config.yaml
num_hidden_layers: 12
experts_per_token: 3
hidden_act: "gelu"
moe_layers: [0, 1, 2, 3, 4, 5, 6, 7, 8, 9, 10, 11]
router_score: "softmax"
normalize_top_k: true
norm_place: "pre"
attn_scale: 0.125
init_std_qkv: 0.0329
learning_rate: 0.00738
lr_head: 0.0106
schedule: "wsd"
max_seq_len: 512
dataset: "wikipedia_en"
Below are experts of layer 8 (counted from 0) of a mixture-of-experts language model. Rows are named up (a neuron's input weights, with its number), down (a neuron's output weights, with its number) and show model dimensions 0-255. Each number is 50 + 15 x the weight over its row's rms, rounded and kept within 0 to 99.
Before each expert's rows: a language model's description of what the expert responds to. This comes from a sample of Wikipedia text that the model never trained on.

# expert 55
Description: Of and by in titles and succession boxes, plus compass words in place names, such as South Carolina, New York, Member of.
up1:49 43 53 46 48 24 59 56 11 61 44 41 54 38 60 60 35 65 45 41 39 51 43 49 45 23 68 54 34 47 34 36 74 58 56 77 24 49 54 40 15 41 59 78 33 52 53 30 69 17 80 89 51 54 42 62 51 58 99 53 43 59 61 50 22 52 56 69 39 68 59 60 54 44 39 56 49 32 41 49 50 76 82 47 55 34 38 42 61 66 48 48 62 50 34 35 52 51 41 42 56 39 62 58 60 48 20 51 68 51 32 33 68 51 73 50 54 23 64 46 70 28 45 36 60 53 62 47 40 33 61 38 54 51 60 54 59 58 30 40 52 55 73 51 43 35 50 28 79 37 23 77 65 52 37 69 57 57 40 66 46 69 48 63 82 56 30 39 48 45 52 51 58 47 56 55 33 67 50 51 62 31 32 46 68 59 41 54 31 69 64 56 26 60 72 51 51 54 45 50 40 38 30 07 43 33 34 54 44 49 46 60 05 47 42 59 32 32 39 48 82 45 60 48 53 61 34 50 47 70 62 40 72 50 50 66 23 45 50 54 56 72 68 78 23 70 37 82 57 70 16 56 37 56 68 40
down1:36 63 47 70 52 68 52 66 37 56 48 52 56 67 63 62 57 54 46 59 51 47 30 43 52 45 61 56 51 19 40 45 58 31 46 33 77 46 40 60 50 32 51 55 57 40 36 44 48 77 45 50 44 55 47 58 37 15 44 45 28 69 67 41 30 68 21 40 45 38 43 66 59 44 29 67 21 55 33 63 36 38 27 44 41 62 51 58 12 46 66 47 35 41 33 81 43 25 37 34 47 46 42 61 36 50 44 46 59 50 44 33 40 32 25 54 52 30 46 34 32 38 57 35 68 44 49 68 33 49 57 52 34 52 26 50 53 48 32 43 83 40 36 58 42 45 42 39 73 52 54 62 41 25 63 71 43 37 69 76 49 21 48 50 36 47 72 61 48 69 47 56 70 39 31 33 55 41 65 52 58 45 46 45 84 79 65 46 27 32 54 41 49 62 82 70 67 32 65 64 28 77 52 16 74 32 59 58 59 53 63 36 74 31 43 77 30 63 53 42 93 39 46 54 88 62 45 33 57 67 43 79 62 39 44 47 31 32 56 41 66 76 64 32 68 53 80 35 51 41 49 87 51 53 68 68

# expert 60
Description: Prepositions like of, in, to, between, throughout linking a preceding noun or participle to a following noun phrase in prose.
up1:62 55 55 48 46 34 65 39 63 69 69 58 34 31 64 32 45 55 77 36 48 32 62 52 39 75 51 38 38 34 66 39 48 45 33 81 72 58 58 12 50 49 35 30 33 54 74 65 47 55 46 40 60 41 29 36 63 14 35 59 44 41 41 54 51 55 34 41 50 39 48 15 49 61 47 15 51 60 43 68 66 19 60 41 26 49 63 42 69 64 63 49 54 25 84 45 50 51 66 46 42 63 69 24 29 55 65 25 50 44 51 74 35 50 51 52 46 56 57 60 35 47 62 60 56 05 30 44 78 58 46 44 48 44 54 66 56 35 54 71 58 54 23 32 44 72 43 53 41 65 39 60 48 31 55 70 71 54 72 46 33 67 62 41 73 60 64 58 62 33 53 64 29 48 53 46 59 72 39 32 35 61 44 62 54 30 51 57 42 53 23 54 33 57 74 64 52 28 13 51 56 52 79 68 56 49 28 45 62 69 63 71 80 67 51 50 48 68 46 63 56 34 60 51 71 39 51 28 22 53 60 74 41 60 75 62 48 78 18 33 56 32 52 71 20 51 59 64 40 61 47 78 48 57 31 56
down1:72 39 28 50 59 59 48 58 24 47 40 56 71 54 40 73 66 50 39 59 42 50 51 24 61 40 25 50 49 38 42 70 43 72 55 49 65 43 43 44 48 64 60 58 59 55 51 59 36 32 57 51 38 38 23 27 43 59 39 62 40 59 70 71 41 55 50 22 53 63 76 31 56 60 52 42 56 25 28 70 53 53 49 63 22 51 64 49 00 51 66 59 50 57 40 68 68 43 37 60 54 56 51 29 36 73 61 47 49 57 51 30 21 30 53 55 50 62 51 58 62 19 38 00 60 40 32 64 65 46 43 61 31 65 68 59 57 40 66 65 46 53 50 54 77 33 57 60 45 19 48 57 60 52 54 67 77 44 81 40 67 39 45 39 84 54 53 93 58 56 34 58 58 43 49 65 79 40 52 51 57 28 33 38 41 58 38 38 50 64 58 74 57 52 50 37 48 50 40 49 52 62 43 56 66 53 49 44 65 49 42 33 51 60 32 76 76 58 21 42 80 46 51 58 47 23 82 33 43 54 73 37 36 56 46 49 41 65 60 19 39 66 31 30 50 58 38 57 48 77 00 69 50 71 41 41

# expert 29
Description: Word-final suffix pieces like -ing, -al, -ist, -ent, -ary completing words, plus United before States or Kingdom, as in Polling, avalanche, persistent.
up1:43 76 60 70 45 47 35 67 41 50 42 51 81 52 62 59 31 55 39 42 34 45 31 33 83 76 45 47 55 07 89 30 03 44 58 49 63 50 50 57 57 57 44 39 38 50 66 36 55 29 51 33 45 56 59 50 20 54 65 32 47 48 56 32 43 65 50 53 60 74 50 43 24 57 36 35 58 24 40 59 48 49 71 36 46 42 37 55 45 54 47 62 47 36 56 55 56 45 67 53 34 48 54 61 41 51 42 67 36 63 68 60 64 58 74 34 18 41 60 48 49 50 44 61 46 24 53 49 42 47 58 32 55 64 30 67 74 23 26 88 56 52 57 69 53 46 21 40 38 53 18 61 58 37 44 43 22 45 36 48 41 33 56 54 86 52 28 55 31 40 68 37 65 59 61 59 68 92 58 71 59 80 45 37 65 46 43 52 56 35 31 45 54 59 85 65 81 46 33 54 36 51 72 27 22 66 31 60 42 20 41 74 43 51 24 48 46 43 54 34 58 35 41 57 72 78 35 62 44 66 47 51 63 18 60 51 69 47 60 32 32 46 42 42 40 42 59 51 44 72 53 42 73 64 38 49
down1:39 47 52 37 39 49 22 25 63 60 44 32 33 81 72 62 44 72 47 52 42 41 80 64 36 15 57 72 31 41 51 49 60 33 42 61 46 51 32 37 55 45 48 61 54 58 47 75 55 43 48 56 58 48 20 32 69 31 35 53 34 44 35 45 04 57 56 25 35 52 63 77 47 54 35 56 39 60 68 70 42 56 39 44 13 43 50 59 61 67 31 56 42 69 42 62 32 67 43 58 40 47 41 61 45 67 48 81 59 46 71 32 44 68 57 69 76 38 59 61 24 64 67 48 36 25 35 77 45 62 65 49 64 20 63 34 42 20 44 73 38 86 57 46 45 24 72 44 58 56 60 45 27 59 49 52 46 32 49 34 43 61 68 61 27 22 34 30 65 48 56 43 34 53 58 50 72 33 35 32 53 67 78 60 48 64 44 47 85 38 87 55 23 27 52 44 58 49 49 58 30 63 81 74 31 40 47 63 39 64 61 51 52 60 54 56 60 43 37 42 46 52 52 50 46 46 60 65 30 58 64 30 66 83 65 41 53 37 37 49 24 60 55 57 51 57 34 58 41 36 57 75 34 42 44 69

# expert 9
Description: First word pieces of non-English names and foreign titles, often after de/la/Le, e.g. Sch(weins), Hel(ston), l(uscinia), Con(te).
up1:45 56 58 53 63 63 82 41 40 85 76 45 41 51 50 19 53 68 32 54 54 32 42 33 58 44 55 52 40 58 39 35 32 52 52 50 35 28 56 43 50 41 39 45 52 43 55 67 53 46 56 54 60 43 53 65 46 23 39 62 52 67 29 69 38 50 48 44 44 39 47 56 49 33 24 37 52 70 66 75 42 53 38 61 48 56 48 51 97 63 47 60 18 49 35 31 52 80 37 46 51 37 58 57 45 37 43 34 32 65 63 59 63 43 52 22 66 48 68 34 06 65 71 75 35 52 42 67 58 58 64 37 23 51 69 58 65 33 20 62 66 49 34 77 39 53 64 44 39 45 59 17 61 26 64 58 37 53 72 80 67 34 60 60 57 40 60 83 23 53 60 17 67 31 63 86 21 69 55 60 51 50 54 38 38 64 54 60 43 23 47 74 53 50 38 49 46 55 75 40 29 59 81 26 53 43 44 53 63 61 48 53 50 78 47 26 50 44 42 32 78 45 78 52 59 43 53 66 56 57 46 57 24 42 74 49 46 55 40 48 61 47 38 67 44 28 21 79 49 55 57 62 60 28 71 42
down1:53 48 24 64 31 80 35 49 39 43 36 58 58 58 47 23 63 52 44 65 40 40 61 65 32 35 35 68 57 44 47 69 61 52 27 63 55 46 55 47 63 58 42 78 33 61 50 41 54 43 62 53 43 46 37 53 77 45 66 42 46 45 62 60 68 75 54 62 65 75 86 49 70 48 48 60 38 31 50 56 52 34 57 53 63 36 35 44 52 45 75 65 28 44 45 90 38 43 20 42 57 50 59 47 55 70 59 11 50 76 40 46 44 61 47 64 59 66 85 55 48 69 27 43 33 59 45 45 30 38 44 60 41 43 45 34 42 50 99 23 42 47 38 59 35 30 41 48 45 23 51 44 43 41 50 50 68 60 75 40 69 16 55 40 30 21 48 42 52 58 43 37 46 71 52 40 53 40 61 59 46 35 27 46 54 23 38 46 47 77 59 79 49 47 41 31 49 51 44 68 44 69 47 49 70 18 75 58 33 46 79 31 43 39 45 48 73 72 30 44 43 37 42 78 50 47 55 50 35 26 41 69 83 35 76 64 40 47 46 58 48 41 28 36 59 43 22 65 51 42 63 44 56 65 44 71

# expert 15
Description: Single capital letters or hyphenated capital pieces starting a name or word, e.g. Jean-B(ertrand), Ali-B(eg), Mc-T(yeire), S(yria).
up1:44 54 50 45 30 33 57 50 42 39 50 55 65 40 47 40 82 49 27 34 55 28 61 81 47 26 57 14 76 34 37 46 31 38 85 70 51 80 46 72 46 45 29 55 47 36 55 34 33 58 73 66 39 34 49 62 63 83 57 59 29 40 64 37 52 45 58 57 73 66 73 31 46 47 37 40 58 34 40 42 54 33 45 46 32 54 42 44 21 45 50 37 58 34 65 68 54 36 29 36 48 66 54 81 31 35 61 44 42 37 44 42 85 59 52 59 68 48 46 60 34 38 27 62 69 54 64 63 65 39 54 66 55 24 27 59 70 62 63 55 72 46 48 36 60 36 65 54 27 46 65 35 58 58 53 94 13 45 58 53 40 52 62 49 66 46 25 27 36 54 49 72 34 32 29 28 49 59 51 43 35 54 45 24 41 50 37 43 67 30 35 40 88 53 59 29 49 80 51 59 34 65 47 50 46 65 59 53 57 52 44 55 58 77 29 45 41 28 53 72 54 62 45 48 49 56 58 36 49 49 46 52 48 39 79 52 61 36 36 47 15 63 14 47 71 35 69 73 59 37 56 47 60 63 10 51
down1:43 82 42 41 50 46 81 60 40 11 35 28 40 26 25 72 65 47 35 49 68 39 42 41 51 60 62 61 29 53 45 43 58 29 39 33 65 56 28 41 58 63 64 90 48 38 45 84 57 75 18 35 79 63 58 35 67 38 62 67 67 69 30 40 49 52 72 49 40 57 43 66 49 72 79 72 43 56 72 58 33 51 55 66 63 62 51 55 55 63 50 65 82 44 71 33 24 47 50 49 63 49 27 59 49 49 57 45 27 38 81 63 57 30 51 33 42 49 35 51 36 73 57 53 54 60 42 35 66 37 44 50 53 63 63 46 59 60 54 67 46 53 40 44 72 41 61 54 41 55 65 31 51 50 51 39 54 49 36 36 48 41 58 46 15 43 43 43 67 55 45 34 99 73 32 55 42 40 59 42 63 51 51 55 60 49 57 53 27 68 53 55 45 46 42 40 41 56 51 38 29 50 18 56 44 31 48 65 50 35 73 42 40 36 73 38 36 53 29 38 87 71 44 50 55 82 37 20 39 27 58 22 35 48 27 71 43 34 72 39 42 76 40 41 13 41 50 46 43 56 50 56 42 62 67 63

# expert 46
Description: Nouns for disciplines, arts or activities, often in degrees or job descriptions, e.g. music, art history, education, development, football.
up1:58 29 66 37 23 55 31 48 66 53 21 28 64 61 42 43 41 48 50 59 28 53 55 69 30 49 49 61 78 51 61 26 40 74 45 45 58 66 60 32 45 73 48 32 45 47 59 40 70 55 29 54 62 53 51 53 48 59 57 50 54 19 52 38 54 45 29 60 73 48 47 72 42 43 61 77 66 62 53 44 43 15 50 65 78 35 43 48 50 48 36 37 53 39 36 30 38 58 32 52 30 69 29 42 51 91 30 50 78 38 77 45 70 38 57 78 38 53 58 63 56 26 39 37 91 64 67 52 53 78 45 40 82 67 38 33 45 60 54 40 55 70 55 48 79 52 82 74 47 40 68 64 11 73 25 43 40 62 65 62 58 52 81 55 58 43 45 38 60 66 43 57 52 65 47 47 49 61 54 41 30 27 58 37 58 49 54 73 54 39 58 65 60 47 53 30 56 19 30 40 59 64 60 33 59 23 42 54 46 12 44 46 43 49 43 64 35 57 41 40 34 69 46 30 29 45 74 53 47 38 41 58 50 31 72 61 69 45 55 50 52 68 37 48 70 42 44 51 45 12 61 80 69 37 66 28
down1:51 54 49 57 56 25 64 68 47 53 56 30 37 38 50 45 72 66 71 45 50 43 65 35 36 54 39 56 70 24 40 71 46 60 47 60 41 50 41 51 18 32 62 45 61 54 45 44 42 45 53 39 47 58 59 60 06 59 29 25 99 67 67 45 61 34 21 38 48 50 46 53 40 45 56 21 48 38 74 27 91 62 67 23 28 64 25 64 40 63 58 58 57 39 56 34 41 55 54 35 50 53 32 56 46 43 51 50 73 19 41 45 36 77 63 50 30 30 32 34 50 49 30 47 59 28 51 14 65 46 28 63 37 31 72 73 73 26 77 70 30 35 38 27 71 70 46 51 48 44 70 68 35 54 78 30 42 54 39 67 55 43 46 41 49 54 64 53 39 37 67 79 44 43 49 33 50 58 66 67 27 51 68 46 51 51 68 71 43 52 57 54 41 41 50 63 45 42 32 63 44 52 53 52 16 53 59 48 53 38 33 73 42 42 62 53 60 20 64 58 60 48 35 51 59 58 12 30 29 48 50 49 74 51 70 66 53 11 53 49 46 66 50 38 51 57 58 86 50 54 70 43 57 50 48 59

# expert 38
Description: Infinitive to, modals and auxiliaries like would, had, have, could, plus subject pronouns, in verb phrases before be, not, been.
up0:81 53 60 54 59 55 51 37 37 31 44 31 82 24 65 40 55 52 51 66 53 57 48 38 42 44 39 59 23 63 63 31 36 38 58 05 51 59 36 31 46 50 47 55 41 41 53 34 48 81 58 43 43 32 52 57 44 45 47 45 26 41 19 32 54 35 48 53 48 47 32 58 56 24 37 63 32 35 83 70 25 58 31 53 67 46 54 35 79 67 80 42 32 46 37 61 42 62 51 31 78 50 17 51 64 40 51 39 55 63 53 48 36 46 67 36 40 67 73 65 23 51 50 58 19 51 36 75 54 45 65 40 46 35 43 45 64 76 47 45 48 36 55 37 57 51 74 74 48 92 55 67 54 37 39 50 00 71 52 61 67 46 47 69 46 51 57 26 40 60 58 39 51 21 50 53 26 46 74 77 54 50 57 37 50 84 49 40 67 59 55 41 52 55 47 79 47 50 32 42 42 80 53 46 44 29 48 42 43 63 68 64 55 48 28 46 38 41 33 50 32 49 57 58 43 15 60 36 74 55 40 37 49 56 52 65 32 58 46 78 60 78 60 62 64 69 38 59 65 43 51 63 46 75 23 58
down0:47 43 34 41 56 69 37 24 39 26 71 38 23 58 52 37 38 53 47 54 43 48 42 59 67 68 45 58 38 59 35 52 45 23 49 37 63 37 68 53 58 49 45 40 70 50 59 54 66 52 70 68 39 48 50 14 56 57 59 70 56 54 58 32 54 41 49 27 85 38 65 75 62 56 51 68 84 87 46 27 39 36 63 50 74 56 55 51 49 79 42 47 57 54 35 47 19 22 37 51 68 60 48 65 44 25 66 63 47 53 70 44 50 61 47 39 31 36 42 37 79 71 34 68 51 47 43 30 45 58 46 28 53 30 45 32 37 45 60 43 68 52 21 53 48 36 48 14 55 40 15 60 57 63 33 52 68 27 71 13 57 49 38 48 69 54 25 53 47 60 49 65 55 56 39 46 80 77 26 55 56 23 29 68 71 65 50 64 40 17 89 41 53 43 65 55 49 52 48 60 52 70 64 45 46 40 33 50 38 49 60 39 70 68 62 53 32 51 61 56 63 38 45 50 53 41 75 20 35 28 50 46 71 57 18 42 48 79 55 42 29 40 59 54 84 35 39 67 63 53 40 28 39 45 59 54

# expert 61
Description: Single capital letters that start abbreviations, initials or names, often in tables, such as C in CHL, O in OHL, F, D.
up0:30 44 39 17 77 47 71 52 56 70 27 46 56 53 25 50 35 37 71 51 61 41 59 33 48 47 39 89 38 41 39 43 25 31 55 68 45 49 44 38 61 28 31 46 36 55 64 51 33 50 50 41 44 74 25 34 49 67 37 59 58 61 32 55 59 32 64 62 90 50 45 52 42 62 52 37 28 52 51 51 53 34 35 21 69 85 63 36 60 56 49 60 38 58 33 63 51 42 55 52 24 29 39 48 34 62 37 40 53 45 67 67 55 58 65 57 54 19 71 55 51 42 61 54 62 68 27 97 40 50 55 66 42 73 57 33 62 56 65 31 42 50 58 44 48 20 68 35 44 73 28 18 67 52 46 41 53 72 78 50 31 31 72 35 56 66 20 52 54 73 67 52 67 38 39 61 61 45 67 28 53 57 51 59 31 54 45 15 49 65 70 53 71 39 49 53 56 70 50 61 43 81 65 30 21 46 52 39 50 44 48 46 62 65 73 53 50 25 77 45 40 37 17 62 22 65 53 83 52 35 41 69 64 74 57 48 34 55 69 45 49 47 61 43 66 47 59 48 44 41 69 37 54 42 33 44
down0:69 62 41 36 60 41 69 57 43 77 56 57 52 43 49 63 41 40 33 41 55 26 57 42 40 52 51 56 55 59 18 62 41 49 29 55 71 45 33 71 69 41 48 36 77 51 46 50 55 31 33 58 52 56 56 48 33 28 48 33 57 67 47 71 93 66 53 67 18 11 51 49 44 51 59 61 45 61 72 42 52 73 43 37 54 37 69 27 59 82 51 27 48 24 39 33 68 31 50 51 75 51 31 73 47 62 24 28 45 33 40 71 20 22 51 40 44 55 49 60 53 47 72 43 32 52 66 48 39 59 31 41 32 29 44 50 37 49 59 49 43 81 60 63 34 64 46 48 52 38 37 75 56 52 49 39 81 38 47 36 42 51 90 65 58 54 36 74 70 62 20 84 57 73 34 46 51 44 40 51 87 44 50 63 55 39 45 39 74 60 32 37 33 63 41 47 64 61 45 45 42 43 41 61 36 51 46 43 76 38 34 50 65 08 60 37 47 64 38 37 67 53 46 59 45 35 29 51 48 68 20 68 48 44 68 34 30 56 62 61 75 28 51 64 41 38 65 52 40 44 76 47 47 53 70 14

# expert 52
Description: Prepositions and verbs in career or life narratives after verbs or institutions, e.g. attended, called up for, University of, during.
up1:30 62 32 49 44 42 46 36 46 58 51 49 62 46 47 51 43 37 45 54 64 68 58 50 46 44 57 41 53 63 51 56 47 46 59 48 43 22 53 59 45 70 41 60 50 62 48 70 38 43 00 34 47 16 24 56 49 34 64 52 52 56 17 60 60 32 51 52 36 61 54 43 33 63 58 54 34 42 59 25 31 61 52 36 43 76 51 78 30 44 49 79 29 57 67 42 29 38 70 61 27 39 89 42 41 20 53 68 57 58 49 74 47 30 60 62 42 47 28 52 74 58 71 52 42 48 24 64 74 72 65 39 43 42 38 26 91 68 38 56 76 80 35 56 57 65 60 42 61 79 50 15 39 15 55 27 58 54 43 47 40 38 55 52 37 50 21 49 50 68 65 72 53 50 59 55 71 55 32 56 30 32 68 41 41 38 40 41 54 43 36 17 49 61 62 70 77 43 48 63 52 39 39 42 67 14 41 59 32 48 70 49 29 58 74 35 28 71 61 65 66 32 38 11 43 87 61 45 52 68 35 67 66 73 50 50 57 53 59 60 32 60 53 54 53 57 65 49 46 51 39 47 52 33 55 57
down1:45 59 59 49 64 57 51 41 64 54 29 43 60 46 60 64 50 45 79 89 66 58 59 39 56 47 41 60 50 71 25 46 26 40 73 57 61 55 57 58 48 28 47 23 16 28 38 20 64 29 50 58 65 59 57 49 30 64 56 26 56 38 72 50 44 57 18 80 52 55 65 64 26 52 39 39 37 45 65 53 52 58 41 65 51 55 07 47 43 66 22 43 57 55 63 56 57 60 39 49 60 33 71 59 63 67 51 13 32 30 39 36 31 64 39 74 32 59 82 70 44 80 34 60 53 42 58 36 30 32 46 68 43 32 57 66 55 58 72 68 89 57 60 50 54 43 41 69 41 50 47 40 26 65 61 45 55 60 48 53 39 37 35 76 52 67 46 75 52 71 61 16 24 44 58 57 10 54 61 42 47 41 56 45 52 31 51 48 45 23 35 66 55 27 32 61 60 56 76 86 38 57 64 36 59 52 45 85 30 45 62 45 43 80 49 61 72 36 47 53 31 68 18 74 45 40 50 43 49 45 52 61 35 49 57 38 56 45 47 36 54 40 37 59 53 52 45 43 38 71 33 80 41 50 44 50